From a checkpoint of a small mixture-of-experts model trained on Wikipedia: 480 SwiGLU neurons an expert.
Below are experts of layer 7 (counted from 0) of a mixture-of-experts language model. Rows are named router (the router's row for the expert) and show model dimensions 128-191. Each number is 128 + 24 x the weight over its row's rms, rounded and kept within 0 to 255.
Before each expert's rows: a language model's description of what the expert responds to; "comes after" lists some tokens at least twice as common just before its tokens as in all text. This comes from a sample of Wikipedia text that the model never trained on. Tokens count by the router's weight.

# expert 10
Description: Ordinary nouns after a determiner or possessive, such as years, film, family, season, series, edition, sources.
comes after: " the", " a", " his", "'s", " The", " their"
router [110 127 145 111  99 136 149 155 145 111 143 142  92 146 179 136 137 131 143 146 131 103 138 136 161 147 151 113 141 168 131 187 138 108 121  87 148  91 123 138 128 111 159 108  92 153  58  94  87 129 142  87 136 124 114 123 141 115 110 122 113 154 166 111]

# expert 7
Description: Determiners the, a, an, his, its, their, this after prepositions, as in some of the, majority of the, ordered a.
comes after: " of", " in", " to", " with", " for", " on"
router [131 122 139 114 100 102 161 122  87 108 135 131 137 155 137  99 113 142 156 111 181 110 110 105 154 160  84 100 186 152 149 149 119  92 126 114 142 165 159 175 206 149 141  96 133 179 114 157 141 110 120  98 120 147 132 151 114  87 155 151 116 136 139 131]

# expert 0
Description: First or early digits of numbers, especially years after a space, dash or parenthesis, like 1 in 1918, 2 in 2020, coordinates.
comes after: " ", "1", " (", "2", "–", " $"
router [121 128 131 133 133 129 184 106  77 120 106 139 102 144 108 105 139 124 129 117 115 120 119 130 173 140 164 119 170 157 142 133 135 132 117  71 134 153 135  88 173 121 113 100 136 152 124  68 109 136 167  99 184 167 143 127 177  89 118 160 133 169 141 139]

# expert 8
Description: Periods ending sentences, decimal points in coordinates, commas in dates and clauses, hyphens, dashes, colons, closing quote-periods.
comes after: "\n", "3", "6", "4", "7", "5"
router [100 139 142 166 156 105 174 156  55 110 130 141 140 107 113 125 160 161 172 158 141 106 100 125 125 161 111 100 173 129 106 122 157 127 101 144 157 155 131 126 162 104 156  92 140 124 126 121 154 124 137 131 173 128 127 145 140 111 142 108 171 126 124 124]

# expert 1
Description: Main verbs is, was, were, been and connectives and, as, also, then after a subject or comma, as in "X is a village".
comes after: ",", ".", " |\n", ".\n\n", ")", " It"
router [136 158 147 141 101 134 169 155 133  90 139 146 177 148 132 100 169 141 134 123 174 106 132 104 121 140 107 133 123 129 142 153 117 103  95 128 121 122 129 129 134 125 122 125 138 210 122  86 179 128 139 113 117 140 141 129 131 116 123  99 147 142 124 108]

# expert 11
Description: First token after headings or line breaks in biographies and tables: Personal, Career, Individual, American, opening quote marks, table pipes.
comes after: "==", "\n\n", "-", "===", " =\n\n", "\n"
router [106 138 143 142 113  88 140 178 127 154 140 131 106 127 127 112 166  91 161 118 129 120 101  95 162 162 155 154 124 127 167  82 115 139 128 102 107 127 141 124 124 117 141 138 112 143 111 113 130 151 136  93 159 151 126 112 125  77 108 149 137 145 153 117]

# expert 3
Description: Bare space or opening parenthesis before a number or value, mostly in table cells and infobox fields like Released: 1991, $, £.
comes after: " |", "|", ";", ":", " in", " /"
router [126 153 183 120 130 154 114 150 106 127 149 148 102  97 127 112 150 123 148 146 122 125 173  90 149 165 129 128 150 137 149 152 111 115 139  93 124 145 135 120 152 167 121 111 118 133 135 168 115 120 111 138 150 142 119 162 160 141 137 140 104 174 149 127]

# expert 9
Description: Capitalized head nouns of named bodies and table column headers: League, University, County, City, Team, Location, Venue, Total.
comes after: " |", "-", "|", " National", " World", " •"
router [133 166 175 100 128 124 135 148 114 107 129 147 123 109 116 154 161 135 130  63 121 144 138 131 150 140 175 125 149 124 163 154 116  94 114  80 133 113 156 123 174 101 182 128 136 156  99  99 102 111 135  86 122 146  82 163 137  61 171 137 100 166 198 137]

# expert 5
Description: Middle and final digits of long numbers, coordinates and years, plus units like million, mm, kg, cm after numbers.
comes after: "0", "2", "1", "9", "8", "7"
router [154 183 136 148 101 118 171 159 101 167 114 110 125 111 150 130 140 139 124 110 159 133 118 116 170 151 138 108 217 137 157 110 132 146 113  78 118 139 129 145 172 151 107  83 120 142  96 113 128 158 146 115 118 148 126 123 157 109 134 145 111 146 139 129]